From a checkpoint of a small mixture-of-experts model trained on Wikipedia.
Size: width 512, vocabulary 46885, 125M parameters.
Experts: 8 experts in each of 11 layers, 304 bilinear neurons an expert, a softmax router.
Training: a variant of SOAP for the experts, 538M tokens, 8211 steps.
Below are experts of layer 2 (counted from 0) of a mixture-of-experts language model. Rows are named router (the router's row for the expert), gate (a neuron's input weights, with its number), up (a neuron's input weights, with its number) and show model dimensions 0-255. Each number is 128 + 32 x the weight over its row's rms, rounded and kept within 0 to 255. Numbers have three digits each.
Before each expert's rows: "comes after" lists some tokens at least twice as common just before its tokens as in all text; "mostly gets" lists some tokens that are sent to it at least half of the time. This comes from a sample of Wikipedia text that the model never trained on. Tokens count by the router's weight.

# expert 2
comes after: " |", " $", " South", " USA", " /", " (1"
mostly gets: " (age", " (0)", " footballer", "Scientific", " 0+0", " ARG"
router:110146105156149112135110127150054131161140146168142150147160124123112110071167145172105105202079178148132125175117116126144124110194095157099102140115027163146091166085119140094151099057111184133079137181121127085154158155169107127110103131152069164108119124100118146149154095145142115130094127151156171144078137152104138076121145127151153137115119144126139119121145147133144132117125098195147130100059092149097127180125159145162123084045094137079168093102108067192130106093119083102136095124151149109113147148172136123112128126126076125140099099110171163186184149149171131098134159159094117175059140114139114129089111080129117201113080117173167106137124072118162140155107101135093160197107105160189103113120094133098106136123141100108080070154118112151097135104174120
gate0:081180092166075166133083173175112148114125114139045119104151123096097102101130125129116117118125071095091062136193167149140098119137147157147127103153151098063098161071184147140118138101113100121102141141129122201113049183126101162164074088137121151094107153122160121101096163126137120162140100164141122081182216182136112156147152170169124107085139114122117049154179123115204122090088137128149122144161214083171072161060104091127118132114145115147116142158181153125120105156124159138133126122147166105155124111157149111149082115147161109082097155136146121105092168118171124123102099143168080091122117124120094112049148155105105171151160099186174155200154114120140078201113108179090089062149160191142163143093158081150068136132066202093114149161055183111120102139141177
up0:156089180113187092131148024093173096143128149117182133156103147153163132161119108129142170151096144170147149135071090130139151116101134076132140191098121158216154128201078130160119138172140144134143126104131121051156198101159167110113175167109129095165131089130125132142197094145093125109138142085155122175096060061144106133119097062131104148164106144118126172092101126150065146152161099101097120121086063165097186122171160180112167099096144120102161132101086104109153121076112092112125132122147073151128146166119108166119194098156085148198160083138125121131178085139097157145157183104084159161134116115116176135159100123171174081137124166096132125099124143145144167071124126128156156185119121079112116096158106184069182139130195054167112121098142088153143108130081087
gate1:101143086181184169107163156133096189131134102126164165143072190096110162120153128142152169084095105177129164163129086120115143206151137137129127147152146191142123162150108157115132104148163093097166155089143125139130145119109148161109152102086135099139156147147172178110112105173168068114103100099108083073108157170137088062119137111131134153111132084122132163161141117087121146137131106083093072128141177096079151129146094096177138080130095164148183140109138114091144093162141104105088166141111139141143141120128094168095084168130100197127162089150142080066098132145116147138168130112089081107073094073137109127156117142082096153166149086105157160149121133168170143100108129180113103142146134122130163212126145156146148100111131126076185173160150197145083155156166150
up1:128118141055057092144101095081187059116127166132065110134173095145195112120123109103099108166139122052137117104134194116129096061083091118127119099102146093161139111125150101145125181135120146128097108156119142106135110141121128108128062148186122162089124109102078076123134152115090181128173171136141164175176094091150151195139132156105100132156107129142107101110079141181113118143129154136156180128146080157196112153112155148112118187118164111115096119161116103160093141080109177146139103116120107143131119152138154112103145119123154085149091141094111163175154122102163095119101134169154164137145134141120138131093146103174148103088117164130124113132104132084069128149129139106155154109129125158152083011092092120110124148141140143185103106103092045121148098120080101
gate2:187144151127131146100107146142123159101065196165075142094087148158159135071110141147097126131165159088143100167160066158190169176122138144091111166142086154134151099202111071139157153112087123090142087113085078118120166154143096106113150101151082171110118146134088140080071098123137141123127171166106179102100081136089148120104099085138117185117131094108100164145182119125107176183154129066088057119128098092156155136093130095109107167121118160135167136090083161149112030112105137112157162088117110112120132122173091178132110130125135123063153098112100104139109186159157142137080119180165140115131142074098074122086120109174101146078122077126129150133140125121118078136098110130143080115109143107169131107070117123105148156171181107137086064092127125148092145091102086
up2:176114135147106153172147102144194196133054116095174128107133096101170204020178145121138123100132088115109180048110157097081102081123135097071117198133128137160138116086164087129146155166146100141150140157147127140142145134162098099165119089161122096166195103154157179145139145080116112080112141153161101138128158149070127117146156128122141135054104087106101151125115127139175191131139103090142111113120163141161152167135116148140088170178129118106144131137099090216192104102057140146065071122145153132093086156097170154157148134125198078117137097116150087128194163135132103109130103152142076063178129091172113130153064166135133110113156158154150155129176097083072108105094166072095172166130182123155176134138075176126133121054108090149124128110157180122141136138134144
gate3:131145148175132142156055111100092177156114118156118150097164130201114128135087136130136142135119174217113104166115164082118153189130147175084147137114089203060118185131130178118130136132135138114141116096107141156114087107109151120123146144096106118171111083122174144085124145104132108135058186172100127134132106132099129158153110142139151112149116169145095132136108158095108123115123161085092088180121095108185119150095153124185100187062100112114113082134131165129107107141089111144161135091091136133138171145116122193178198081140116156104120151132131117137107183143126170119162184164107110070112158090139092139167126133126130189082123063148108115057057071083116133124192152127143134159131112161128096166111105140180097176133171107107132159138119183197065156120122152
up3:125089109088164068155095099124106094183163152177121107098101153105192083139141109128144160113136150136144144155126167173185091151140102096113189117069122168141176106105076152154156128115121129085169206150096119163145120118127089129094130162163088100164088095143109151140152109103120134149134191105132186150137144106111140184169164154151096149080176184173170170194143098108180112123132132076127138113107165050076167214099117049136180158114092100096097103155155139115138093119109116065127140100135184142146165151119090141111173129138160124131151112134149073124115141091144128105114144175087171139174115117135118132185120085130102144151127079165073110099162124120119168114178138114164106135127117117121171124102091158153097145173116103083143136071106131126124142133088156
gate4:174141137099088120103103144094082135086118113111113155101181094109123133092154151135067123106153142151169112098148076109095141116113134109125097126149124163098135095137142106129115168150153162127181050138179157188102090190125155127113152068113127081090192096188087150186169098088176146175117128162142137131066096113108137134120146116144098179165095190139147096082185122116129127154153122189153100108138124173156137160099102156166125139134118184171103139153121118172118161145134208136120094085157149162103097133185223115127111117110163108120224139103093144144108111160083146118104144113071096054129163212073141081120113091094128087074120101080135163150124111181140078129036175076119128172167100141109173182125167135069082116131176137123088150142156130129133137145074107
up4:143176182136083158134165152121105133145164067134107077106094101114158134153137101156145132106124061149108149129143130074092106121140164090071127162164131164135134130096093154137109083102150124089113154126119131182149097096097121106121091162082108065131104186106108118124100114171172105127140085142098111116088124130123065153148156161101124085116125159165177182144141136090122114104165095130134139137134144145075168099107130107100115177105157190100129067139143098109116120122138149126142109117128135175136137131160170134035122071141188127128072114130068158157153121153126152161111099127110142138154130135112105138206171131125121115136121111103062107150129151106080152196142126172100106119142117083064178148074185106132093085093094140083150194136136104122116112188123123
gate5:138166083109117133181160100110100111123107115152071159148154148197130159078143045125169160115195118167155071102135110063085070144136124151121128175120130169099168133239115114101082084138107120161161138178136116072104100132086148071112123155050121119116216153109119110124114099177135162114141132162085133099134114174141145106125059136111119174114124075123163134177126156126166121111153088162078123160119090130107155135185121111080162142141079145065122110136140144144165182145148092149122160116168106110129144176089100183175142178073110097100153156184194164118177133145074131127134077122116031125184187146087123131097132124095095121068095164104131128162138146138126095162180109147169161115098097103167115131164150084141148160169097083091096138126155097162110180095212131
up5:167097166096149117081181133158185150134151163114123132157144100109158128132128151156088117141073140194098130126115097194146100118117124097113136106095163125152096106069169120188166144168142108145150190062114140141132153134170101122106084092171097187114132141120131128162182146112157130157123124098132096159056106125159157123124177134145083103162116168140090111146111142141172121157163108157112162149168159208155108152100115120119105136128179105163196155147136074085068150089111150151215088159130118136141126143167143120064082122169165159088108094114051151147149126089158143068091159094154191116126064119128074142156144174156191156132165111117083162121091122156101134128057106110107105167133179186145141150150131135129113144123166141142128120078084107101102139137087136
gate6:127126166108102084139083106128157155126119082070094133103165058070159133126119073133144114145109068080105180126122126131148132146107167090126120109148133194130139106089151141119093116137141163158066171133122152152154168109100093158115179120112135146135161099078156143127161152170134090133081140120112099101144120175127125124147097068150116117125064100083143124149167088106125052202063146068096211162094168123114123068169079161134099160117151171118177108112123204123145118092154139119133168202154072113072162150158083078152179165204157126164148133129133152083139105092152142130083097143105130089078113155154135103101059173119131106100096117138103134093104090122081123196124136129136127122133181155193153119114120117142109083164168113138107148094131159116110113127087177
up6:104088154097100061130098107127129149146171103070165071091182117095113133151112124139159141126142069105117132124159161118121147134193139118174116092120178116168160106085155148128094127145079093175068181121141151161212137082070096111112116188164110139156159113100166104100166162129143125132097129116130086097122136168091094125139095054172135163156132103061116124172214112081118087186135187091129153135132160121149134100132089109140133135117152126125115139172137191137174120129141156116117123139161125101147150147141148061211134157205176135163177168070133088087110133114171128151123132093133149066146103168158097130103071163126129089062128146152109115101140114125114113160135153175148115090089156118127168110089115128121142138174100155126103142059124171132106181154121115
gate7:124116161067081164113137098170148132150081091128151112129194154170134108077082101155095141153172125095138161181145134119165124133104090108157087133155082137122078200120128165143116088166152069106143123167093088159159136059174130102152110112146145155091098190158125085086092140133139129106141067156135096158122110151118120170127128191141082137155151164135115075105131120137151074148218102084102159089197093132094133146129133185082108107148128094091118105116144110165131218072164118070166174117111150153137095180066088158145138124102106085169112118125174134105081079150147101107105151100096149171124098146154123090152157155115139139148108138145130124195158130112113170021095137085155150103022110127099096149149154043119118125128196135093112082102101139114150084148142138
up7:124108109143156075106068156108111194108156183164078165151127123141098126218156129111175155109076067194115147115099146150082136125158167159152189094119155126153150112142120039114112161073106136190129164079172147144079149121118135165174217163086113113124129122077124188151148089128127119160077146131120141093135130095101148091136110108116178101112086097110158217163118110150087148105090176207119146207102123120092128090100121067136169129193105122136138113124128155055130098140115190107134084083134121125125078095169126106097113161163167135121144146108062161113156130117137132135143111105088142121108148129135127130085183074139099108134109100129098191074103135118086088194151152219134124125181147121172137183079108132140090167144090112113185164119215095176110129099152130
gate8:095118120143094152140130118166156179102180141102182139126108093097110168158147177071148141158115188121139133140158130149131110124093115100106132177122105112051088187102144133134112139174144115123124144159109159085099130153136112072118086133140147176113140157163131140141102143206100104083138082125132124109172101116138070105136128137108144084143082183169132114090113120139124101089135152112101156075147102121105150090200154150081091049147134147147171138109105092110101101124125146139096146153091165102186156105155084143108123119157092152117134117104244143145126159147143100094160087157141148155041139206146113139110089163138104140126113046185165118144124135107162106119118160186135174122063158128140152126120131156081088159115112074084100115167148139165099163146101146
up8:125158153102153146124102159134077132108124190153053128113129169140176122119120084154164085126175142109155123097100138128129139103167118105110131079108113144186145148132118104121115113120104136128096089117127095167165122115085168131124119093138164074166110098114126114155114121049124153163109129128145155107128118083097158193123123115156109174097141152110134128127169129138092159177153110081125106121119143172176108138056121129128159115132173115098093162116160160140172094138147130122083184116172131086091163198167198116175149154117122132127136134126094149114167080099107148190117138116132042122177179078180136115118195091100186071121138144117112080098143150136116160100101137070139047084170087169103116142106135106172189133105164139160161099137092119102151072098109111
gate9:148216133162107138147116140154149140072128177106169101107145101152117120121077145170087105152166054158075097153099172138141095109127171133136120142138101155073102141045088178080103104170132135145140163071164148139204165101169122135075173126124111157104106127183117087119176159072146201086092131118202122121100095137084138160144105192094167143131135090118117130094116125164119171128121091117103151109097106160096167132121188076149095095137163144122138109167149049099140137176151128093145137127138188183091172152151111115151140135103088098130069129133112194164137120208086146091131116092179116189089107143157112088112082097074138139157112089147062116217125154124077149076066199185101192100107087125114122151131118099075102107154103130123148129116126134122136114109122033
up9:116127146149161118119115188061113142170141158122106111154103142132111113142138113101056198131116124136178115094187079142131138153139138095136133162083113126166134109164110096198104117028104129111129139218085148083154145080179157111181098156113109110126125173062129181144078111208137096147142090137114064041082126148071138079137090141152126193044071153132124123169186080108119139125123160090160169123143178135091095110088030129127155132099097163063158112164105098100146148144139128086114149147136128112143108077150096035153146128092157176121114103097121051125128153123104118143172150118113136114138108163133189194152147159148109174166077149146129106110124127120133112197168067106129083137114141165120134156099130173143126108122124072124138177177147121144113091146134138
gate10:118144101154175145108121143123124156123099149101184127099115132147177149104091142086118166186148116142083091154082117173069119140173070120135121111048085147112150157108154117133153130154145117138131096123132159087084157137155168109115149137133127076092106150097180140065074091147073130172095099111141139121145190102140133066100099117114099091123172114126117163125078060081128119086091140125097123152060105155183130109105130129099185001163157104144103097148071079106124126109130164102177158187177123105148121147109079130163087148103098160119121050130185173142123078104133082122147197077170089120165122020067100138089117093127094145153113124139164130122154182105137136089130094115099154125158100135099134132142112145144076112172106127119117118152168173104210112147150119
up10:101161068115111125131112151114113096098138080127096110104135105128135187107106124162109167174156137147098083117171154139149094098108057088141052137129075152092104105135179167124078135069135107173112112061078151155097079131136147159153148135075074114125158122083152189142136087130162093188175100117156115085121192125169137164119102044133105100116122126132078145155140069076106103145116150065108115153143117093120125117121136103102176146160141114132133153132095168141141109183150082122174150186135119083166132091115131153197141121135074152139111184096176166081126108072162161150117092118150129156148135077109096135142138164140108163167055112114116192091138149131123179132114142056172087131185150109151109137172127149124143109102108078148112090134181160090191118120159112
gate11:127102142151109156150087112164140138121139146172147079098135158100114097093113121096136150113184109093077191146133093147068160155127126123160180135110136110148094125084178117154058161123191134114124136124081117139119068110085114181090150143080073154127108112063191159100094127114124140113160110052112153157116077171160174128100130096181094189114158160158134105078118198149109138152120178117128101164126159122129127097155063171100190135160111119154069120137176093101152154133099109121124176160131163082127089122081125152126146075116124154158136156037076091127154155171120079119139133120095093109160158125118115148118138113132143140131152114101118124163134111125108068129151038125137066112134158143159149068081153105120148110174105101115096156130177115151075117141119087
up11:175116101083116141143118107073119112118103102113162130173093136146143153144103149112109172101116133154106087159112144133133111062091132118109114134158121135129150108095084134050125070141130116158144140088142158097112244129148125147141118151162126168142120119160087104110236139120119066112119148191132132139111156133113093098097090163119145081107125110119116152076130049085139094171158148156090098137198120137174118151097220150163048066090142127136159188151105173150146089111142159125147070131096105163110153145159075109135143184148117086069088140160161104140131101147107203113076107130153082138091117156155150092176069131122119141157130108131109124129162130128146155150088156148126179131126096110127170193128121149123165147090120219051125129120099137098147105154099149
gate12:117114141104170150195094039144076143083168093137197149164118144127129106111133106153159122148084134154177091113126085122151122144220118118172073081123127136116076155119100113152189116132138182161119133123174154111152123113169094088130178115206104144087078121162173156187119095129122182124077180104117162107156122090155172115139163120158146180129104143155133115135132156102133057068139066171094110120105110138160110120137165118151142091097123145124126086151189063098109159118111139085135083112137150138097170141067165078150115165038099058149198097107083137162129075162141075083099051106162124133151131070110134152094127119087153095128124101145091138177146121118153125125159147118165135158071092122097099099144147183136187141125088132119117125175152147118186089130105113
up12:122135157172114131145137150138096107142101163113087100078157052118090125165132134158115097130117195100103150076190158121094088088092130163109148146111089113212163116073124110148123082149142108117068131139111106149100132166098159154108121161117106139169164144131118121105194160176086093104140146150131127137111113183130118149138104189141129088097114112132091121135123121056193115110066179127085121165101168075101144159134082117113094123112140080140153168102131108195145130168161134123140136113143069163099094124109142213133106131154152111173090203107119179118112144136130175120089169135155089117063089167141160120117125111138163122165121151107136092119109115187047148150135102136187084114172144171141113091099123097097120110116140119106099190153097132153077140100101164
gate13:111157098122156143106103159127142131119118104144106128118145095124152166105154157095088142061138105184144132130080158144155107156178110137136113127140187174109115111207127176201112170159203099143118086092158180106184091149121114171112109073049196174137129131118120130089109150093171117065134151163072111124146148118166103085116100111146138123143184071094152141142109137073093142168153100125132123158189101214188133092092175087127114113124138092167163084128109118164125082125151176147107088115081125084121112155116131168140138094078078094088154095123131133160102114138114163132130135120117152175140180103115114221130082162105178099137137127090174104084141155041058164081141163172112116142152146146119143059089163053121098028124149156147093099137120083159136123083134127
up13:157130106111174125078122159102154117120148127105177109142094132146152121099104180090153110102105177162161188100118144073161124118119161157088161148153149104206166146173079114178199139069127089143154087116118110090129074182201082102081139113130145115137151148129113107131107137113130167207149162123077056148134182089171134083121109145047137100119100128129141115111089120072102109099109129170139110145113143164115112131081054099114109116078179122113120116077090075147140158114149136102133094150083095126130131126107137118174117162140135123085124160161130127130139162141082164123108102126111193199053179114171095143131115080139116102093186141183166139122118134167116126131140109196117180165137204126118109069128134135137078137108139218192107148111146110094079188100108192
gate14:175078148065112112084170127100139176139096143101108089137095126145071119167130078163147130138099075123061076099126116117107127153096156095161118092199148160116158151104161118157135153112172047099067145102147106119039104139115165191137190136105155071095088135148138167177159165133130161088142144125119119119137103098098130124150185126134135110168111163137101138123118120166110170092084148132112085137059093148157158098114126106078090147167138121092106137109073126109101086093129156155135130105142113134119197142108182110057129172082156168139109130155116095155104123141145110113115117114105164152106177135142132173130166106163088099203112190134105202167111208194108192075118120116086095121149059123110162178115145089154116084159175133115121121134200157112139145099078172
up14:091194131171155157121141169142164098097158117126172153088115136145148150222116162114209149124141134135194124149160150122179148126142158202112217158093091127140163116127167149121097137119087150146117122104114189174173182154118125042132093111086088173129169139117124124145115048054126111195132118136137145117135136134143104109120118117120124162121087134146159156161156136141133126086171130166083124129149214108112133174125137126111094148178118095117111152098161138094159142135141074087114160179143122133093094109153085166085106154151106146191094128147112130145180082105136124154205140126170115105164141185158131060123071131159097148148119117101166123131133119107176131158150138162104127108182151204145132104101157210149150137109055087129121165125119179165105048124122139
gate15:117102107137180130157127181123143108098105107145144115131129150194134116132120141121138192125114106120100136114094139096120162150115086128136157107134106115126198147125126159134133110139126158148130107203113134128171170086113111139141139101111137100117166099122105144125085134122110159057092156093171092236158181118117112118088125134135170180099207069114128145097074084163088160158136120135086144120136084130164135111151138112096089156077096130129096125164108121129068170117151155108103039198112083094117084125128139133170137150108130118155119154159148153042111085105058081129162062150098128063110106111108095152136153108111082156100125107045190122170201098096159153124105132175166087123089113118153125123163137106164174139157085120106179131159118110099132061132176162
up15:184086114127197204164135163123146124101151117142173102137081182150098083149108087137122153137091112150139112124093122109085207155149129127125168060089115116086138162152105162170168089179095132161174143140143165118114197088168137186137148090117159098131110121150125162154085183114141156088140120174163082156115101126128144121111172120109099161139126120122120189109098136118083099158137107147134100100142107134174207121186143121136059104062137155075151141135142090120120080105150185107088140128141074129124170159115137108141147192163167149137146087133097174130129206140178127095170121144141122135106097104145110152093253103139124139119102148138122153040122139140156116129159162110117087170110151109177097123121182123153172145087092111153091085141147129140132113105144101
gate16:215093111100160141161043194120152088084130116080117113087130135152104089060166168167168106140116109176184134114123118173111162124157126128120163075168158102100182102106130110196148161093143166115116134129153098108146122114173131047167126122108171118107146195133179142122123161143115144165169130077161202110207148138126155123106143099156124211122081094093107139132130120130173127151168170116114108180132161141101126174118056169124086141116106118120123098119109087184134089162100121131084169163107110154168088123202138110114113149157175164118084122097141111099149127131121113175111125138096087164190123150112098125127134127125111120097094112108108114119135111114053164085157067128115141154146127110109065108125120108137107159107106176094212159120157103136134189116122171
up16:168084137142167113078143187086141087133143130124166149112139106087131150173150124102118153156144124128122164158111183114104147134090083112134191128148138188124128085096187107126111128150087119137098164085165154133192096123098147131096204102093131120160158087117202110162105104112059102120149182107086088107108084163148093099126097122158111120160097126109147122139145141101135159109122181136115082130080095053129164169111075128105062110141146073134157131112102111088135154195114129152144109102128103096163113138139148113085098141150097106130066081111111153109113104157112099126153079112166144131101124100153164143154136080138072060105112155144138114122159140103112138136131124173175153223105120142180103135133102109143033163146150148051119139074150096151077144144114159
gate17:102202130157152171170152135141168124118118122146153125133179152139132110160131114151151129103130057119143110157160172180140184159081105090129125154082120158066140134091129186105168098135086131172132157089199145161177178095130147174143121150174085129069128144183113120170120143136143170153097096142120131115079109165120129121107144152143137099098162087124155101152159131134160083059127097174142126134111113105101101198125114122125136135116187076180148148109108163144226141121161184147099099050168076172128166175121171112133105134104137101093085138150133096136172149132138179088089100111105104124115112109137097160110091160175089163111157144122117161135203104136189105105124080109161098140177153124192135112108081175157093105128118133083175086097139120162152104136163101
up17:149158137108102155170132123145153054120158170113099073117092148080134105079122104143105136165131114178179126130146088192183112163129171085153158083131209083124104123103119199143218151128166140113146164129157139126178163112122132176089092148178093130093082154164118105143150154111129136131077084154113102064080084124143135132126113133149147078126178138144136087118132068169054178070109163104173134107152053029146088148134123127129097135164137166146102137141144131138139110140161134152131113089192201172175157140107129161157119135167181106148117163139118174155115138192165125087155147141164102095123085121109110129129081134149097180143081128122125086135160134093184066128110078157157063122134101110184107133180172181076086120167106130097158155107107099119118183099146154
gate18:140132096214132129099183110124111086148059117120141166172101116124138213094125101071123164104109131145101172150130170130053131144144213134082077171135132109113097123100075117129147130112137086058095207149101179116108144137083160084173141101133090114150064171116166102112151098164129122125116160111131122158125119086148158167092124095115106120094105106102097127133088154194086114116111124155086128135172116187082131086122128145142190079108154113136157109102101093121151062171137106133129122183111140165132140137157117138150166110152095179120135082098162103117159107156186161090180102091111116150185132047158100161145121117163150073103089096134169125082125085155147180091079132111111062128175120069163212114134127113114107126049215128136191094161152137117108118127108105
up18:072125142113138138127104149121080103180119134161165115123108117199120083100161066081122146177141141101119139150108112146123121168127131138164131091102124161079168146133130161168114158146114122134155114124140100148170095154145129170148116109099199147133129088145112083120099154111107110153120115195107094086149105164111128156160051100107152141177132142079148091123145096142154168124106094138139151123206150164114071102117151129157130173185080135181112108081157198132124171123150153139091095113111122121081127068139195159110125104122123119135135163177139167102116117146125121110077144061102107126094118113144123090095098105080127183181127091166100089163138133161161111133165151137154098118108115152087168128073144107063120121201122132085095155128224115096134144131101070
gate19:092111091142138135143073084141142121157137185112140172129134163100072181124163135208136146174119115168117092100092115145115071138103124124100136173101065081131125095115111104134105113129134148137124152127074186116150139125087121164121125117082112095207158115125125126129144118152084133107117163123146078122130158142154089130156081163178157170100102152106110119117155108076045060160179169122135126083128145151164171084131149110106167163136164143093161193102151097166138162139110153078115147167144147115146036184064141115148140105115108110187156120121135089077144160155098137117120111140103118092149149173123166133187126117111095188101102175123148119170105120114092102108126144114155088103130146086093147113098138157160118177083137063149158116220162106085062106144123161
up19:138118131156196098127133218098086128129086066144122087139166132150118073117098134050115143071181108145148120168145127089160182089102150145135087092128145188116120112158137123082108128136111118111127104122183092146130103129152172152134169124180141143088151137113131136147128134114165102111154108153132154166119096142147145096125154114102139119160135165131151120123115114095215162164100066084145111147122096134150072191107123107144135116142099162157117065141113134137105159145137112171113138068161158155167209124163140147138121191129168160112113132106111106195101127042162132118127158101180152180145132043155061089109126111134131085157158100165100155074149095154180186126101160169100124148114118123191079139112101114147098097125125201099111149083124144182169162110078148
gate20:159066127159115066141111095118176109094151154127174151133120169117130099114150156126110121166105106137119112148085137129128054089121175126135106119134146110093079107137128137131088100109162140112101104141172130151142076188093113115148133129064165086149174108065104101130170099172140163122159118086145103136102166112162105122121114124131129199061146123140143078183166132101119100133135165097155159103113146139127173125085118138094107115124122031141142090054187068109133150112092113164130153104114163134105094039076169146134178118128221145133111170174140104124150149113185113117137170140099104141132142146178177123168153139144147096125095085153110100109134083129159125097147163089115110076093109100145157103101129100150217130101066148129126108181090114175099185084057137
up20:141123091129110135085121092200107158181112138101142062126136085188153103160096180126098139120110101148110169142158097102079134053075133165135126166079147067140193095086157112143115122165146140099148061182073126084164152152108143083129164156133103151064104098169086172147129123050133134112191162160178137127106119119161180129076183136123111192150179111115168159101129160140141101105126163061110090145155119189126143105151104133121084132077070091180104184153141120157179171143148113098145153173097115109135138131095121151153094159112062113154153149132095119104127152177060114150117076113195146089082075099104144126111128145119166185145125178116159136112111117136148149107131083149116121178143094091092131149133138153151189114106099136176100145133158149175087089129127109
gate21:141100102104117098082090192145115129098159116085083095096087098109149177133149115117151147114154124059111173121128126052155168148131168143135082130094133084173093151131122099156147089121158090141059114132072125144167141163180085105092104165135141142149104095124165212099143145118107141153113101229126220112076113190103126181175173094126098172122170194152137129135102117177209144102120108166040147152159183185133120122144069171186106139145125096204105093090139134161080114136164131097103093130089076118096138117050139129132115117150106129120150169115168058170135092136119082129112133179101118117095116113145090139163163143096193096153207127100114095125130094150078114153160154186083111163096181149102098086115099167119154163130144157148144122107152143129119147169148130
up21:102138081125187064177119187186124131088114144098139145102082134153095118162195133118084144065112135091106157137148132131158124165180128138160155206081130068168143164104115123091133112116122076121136081128124151038162134144113075097151054142139140190170140125159144099152146132122136109135164125147140111137097132205134123133114138097167067175100111147124112095114069123077120178132102129146078165154156149128098106188106059063220146122146138105135105084171096129175087125110088144068153098091075141111128096092172119127115097067091130061138081130117151085171109108158157076134128137161155157108141150125113055138185141190114131118120135121129143133131145104112126105121131108160093145145137147141109116108147099191135122155100162144122152141086138143128143130128161198
gate22:116142107150119082193127171117125156095088131123136147099125128097123154213151134108092161081106161106184103120095163103144095152128163079154142139128149132157178117100134118107123137154140096073105094093161119108074097118108124152136122139091075189096088165157135164128179100109148109149143138152140090155146171168120155228165132111169116138113203174100091103140096101133155115147150114155144086132163135082130156093086136093134120131131170155103139121115154117150149124124140122132149142101130133132115103167099098152163092042123161116108112113141147098155152081135172162141051141107151182157167134145177122107143124128131150157159087117160124150144144136144119086114101146152102027184196091096141125130159140158120089082115125074184138177142162101074085115161111141
up22:144159138129085129138112160146164136112126166099152110139108135105164084174097107149171092129125189165108121146092100116090151074062186174212183167135150107144129117131104162109138153157152155147133187136122159086073069104131111108132111120185112140089069147146198178194148157096072156119140110134135213136071141102177127113129174080188153129114141128061102148095110129127168154168161060094080170178136148092134159128117119082123158103064175094152113142091087122075202101116177149150157172119129105111158133105112156154190175083107119124143178104135116137112107112122161106128057140090087169109133098122089122141091174118149157163124171054122116132091083122132144141121192148155096118103060162122179112135141131162166140101171110099135102137082152068104126095109110134
gate23:106130096149151096175121158163121146133127121134125132118211094093108132157078102155090111157135174121188148147161139157055063131174153106117123101109173163119161150140106147124183158131096117168111137128136122088124060154082185069084129109134130176150073091145162114105132146188149180158151125109137236151105099109079187049118104131115119098133171101143169137121098090137095175149108145125175140139215073140191147119139145162132143117125155054101120109137093135159133143125133136155138141133114151117171131092147114060141142143143106128141135147134123128159078121118157120162082096164140156161151142135195117132203104165117156114161151116120110110129100115160139133089169172124122120148113105143131115133088123175124136065117130142105122181099121138080178104148125204
up23:117193105150061149073145131096172121115154172095126159150094129143128151109164117133138107096150142129076072105158159055130158169106123133130111209171091083148125110112132165100131109164169108144126175156114143165095161127107085132093158112089085090148149139105062112130171141102162076100144114146114086139122149142174117140186146139168171183167130115115141180132159154102128153095113104087016101109085171093055141130148129123102118101104108112139157095102148196094129102103130147114130121093125094081131168165056163215098106152178143145162181107106101131137128124154127192092099117158163179073206071153050163076143117122075064146165147182096043164140197150149122133152108099139135114137105109090163116096169120118149133186133112145193113082159143147116098146139108106
gate24:091149125102125137152148088126146126084164139126149102128097136138092132112090078130100148126098150102138083151124085208178121087149150126136134090084065137128121111170183162156071084174160138077139173103122155144138156136117165191134077132135119123134112100171128209102138108111134146166097141102101141103117125147133101090135097129126085120053087130150075078179174080124115103159149124105176134139180162138107165018138105147120091125123189173047137153061152069073098129153079133096131188146096154077087117164073093141145175117066126147155134188176123121167120141147134106067124103127105227152125141171147158142093140128141115099075158139128104113107143122153153126152114128111149130098101099147045178143207079120126106074116059063124103103135165154139110157080143072
up24:164179145171129195187153061072206129141118174157139164112136109079171066099189177091124099146144099179104099050156132113051197095090117093079151140188167111118118141112106065167187097095093058128151057087167142162105105176130113127150148139152182107132116154187097104152080174080173141146146153096137071098097153135074114170135132114070179094180129184147143180183138187126129086162130152135086118118083133121126120138127162148138146161070163084160189119126083180184162119158175112113160112141133100127108191160181106165116059161131136117125125185138132121116135169126163157110146142052095088127097144134163116156166144154168108112118084121084184131098104151086119109122128080119143098139142134093147129078119147078136136209111097149100145099094111093118144052120161125
gate25:146157155156173134118093161083139100190122153115112155183108167138128157085175168101132098155165117085141133074191099122161178111102147155111144092182065136107098139121155139129140101132096159114117171137129128204169095139147094110141119162114155114128099125128164116119117133086144102105122119053050101091126125103106099115160099159074160108157171136173112127157155118129054167084156233192111119123146125096102138173130088140124118131125102166142139157170139141169107119069129107149151163134158114090103106071151090075119148122092128119136134098101092135175117100167108156148087149155126129084083076154095152132058208138124068140164130100124095112122099089165144082110196124084156136084089166124093102054093148104124121106132122093144157090122102126169109117161113144
up25:145082096151081107173119114109114098080173126094198094142151098085150104145090113104169190135146149161081143132097109107119167092119144107100151153116157141185148112141073107122077130142153156075133118149090150092157122124113119184107160107083150060092080112109110185163157126145122142177158141109136158123155127103186081113096193106128109166047156120148099145110140110111164078079087123088186119068143113169088107139190127105154107135152134109103080096115087085191100128152126104136100053146105150057068107117145102177162147132134150110115141083138077164151167109131108105138172171131143157138049125160137135184117058149134138126133142163126113145132149140118172153150090156142103152160174107088122171094153144136133117183116200094105123113140126170172128101141169103
gate26:082106126106126150166101155179124138122141130108125149156041105150145176099213182097124153085043147110139074121117119097148115118109083084111112111121150090132124152131098101116128087139153145098183156172115174135166044109104110122097172163139131135124188135129177136133095112127120085124168164088116087068135160145093122150174156124124112100134143149148141168134189133153106163101146118168097121083084121069113161083099186099174143123076148151171107107183162120163128091132136091110137181148133159154153153160079041158104115142204158170114121075087117138122114137145136150131127099092183180117166172116157169097136103056097076117215107154171148162045147119120092146140088129105116121152134125066092098149103131154121059136104135162162148185126133183103120168111160047
up26:126078178145162153122132194143110109090132124186128186139063093107113149156168175103163149146122124129087122148138139084119073097099144083096125161106152174134142146117094138129116098109161123085131111134106140121174100164128089126131178102123136150138134087165145091184082155143136129199159121089082064147132159161078178083185123118125157073166161124157206156083169162096120167127164107128189124123083160116108105155131146101089118108109121132135119059082157122153109151151145147150102146146128124142189096108114187113148084132113152180210113179114145135138104076148061157073094109128134113134081159143147134155114145129164209186132152178155096167154142177181116129115102113107116110021104170100122080092088081096125122108122130115108168171100202160195113165118074064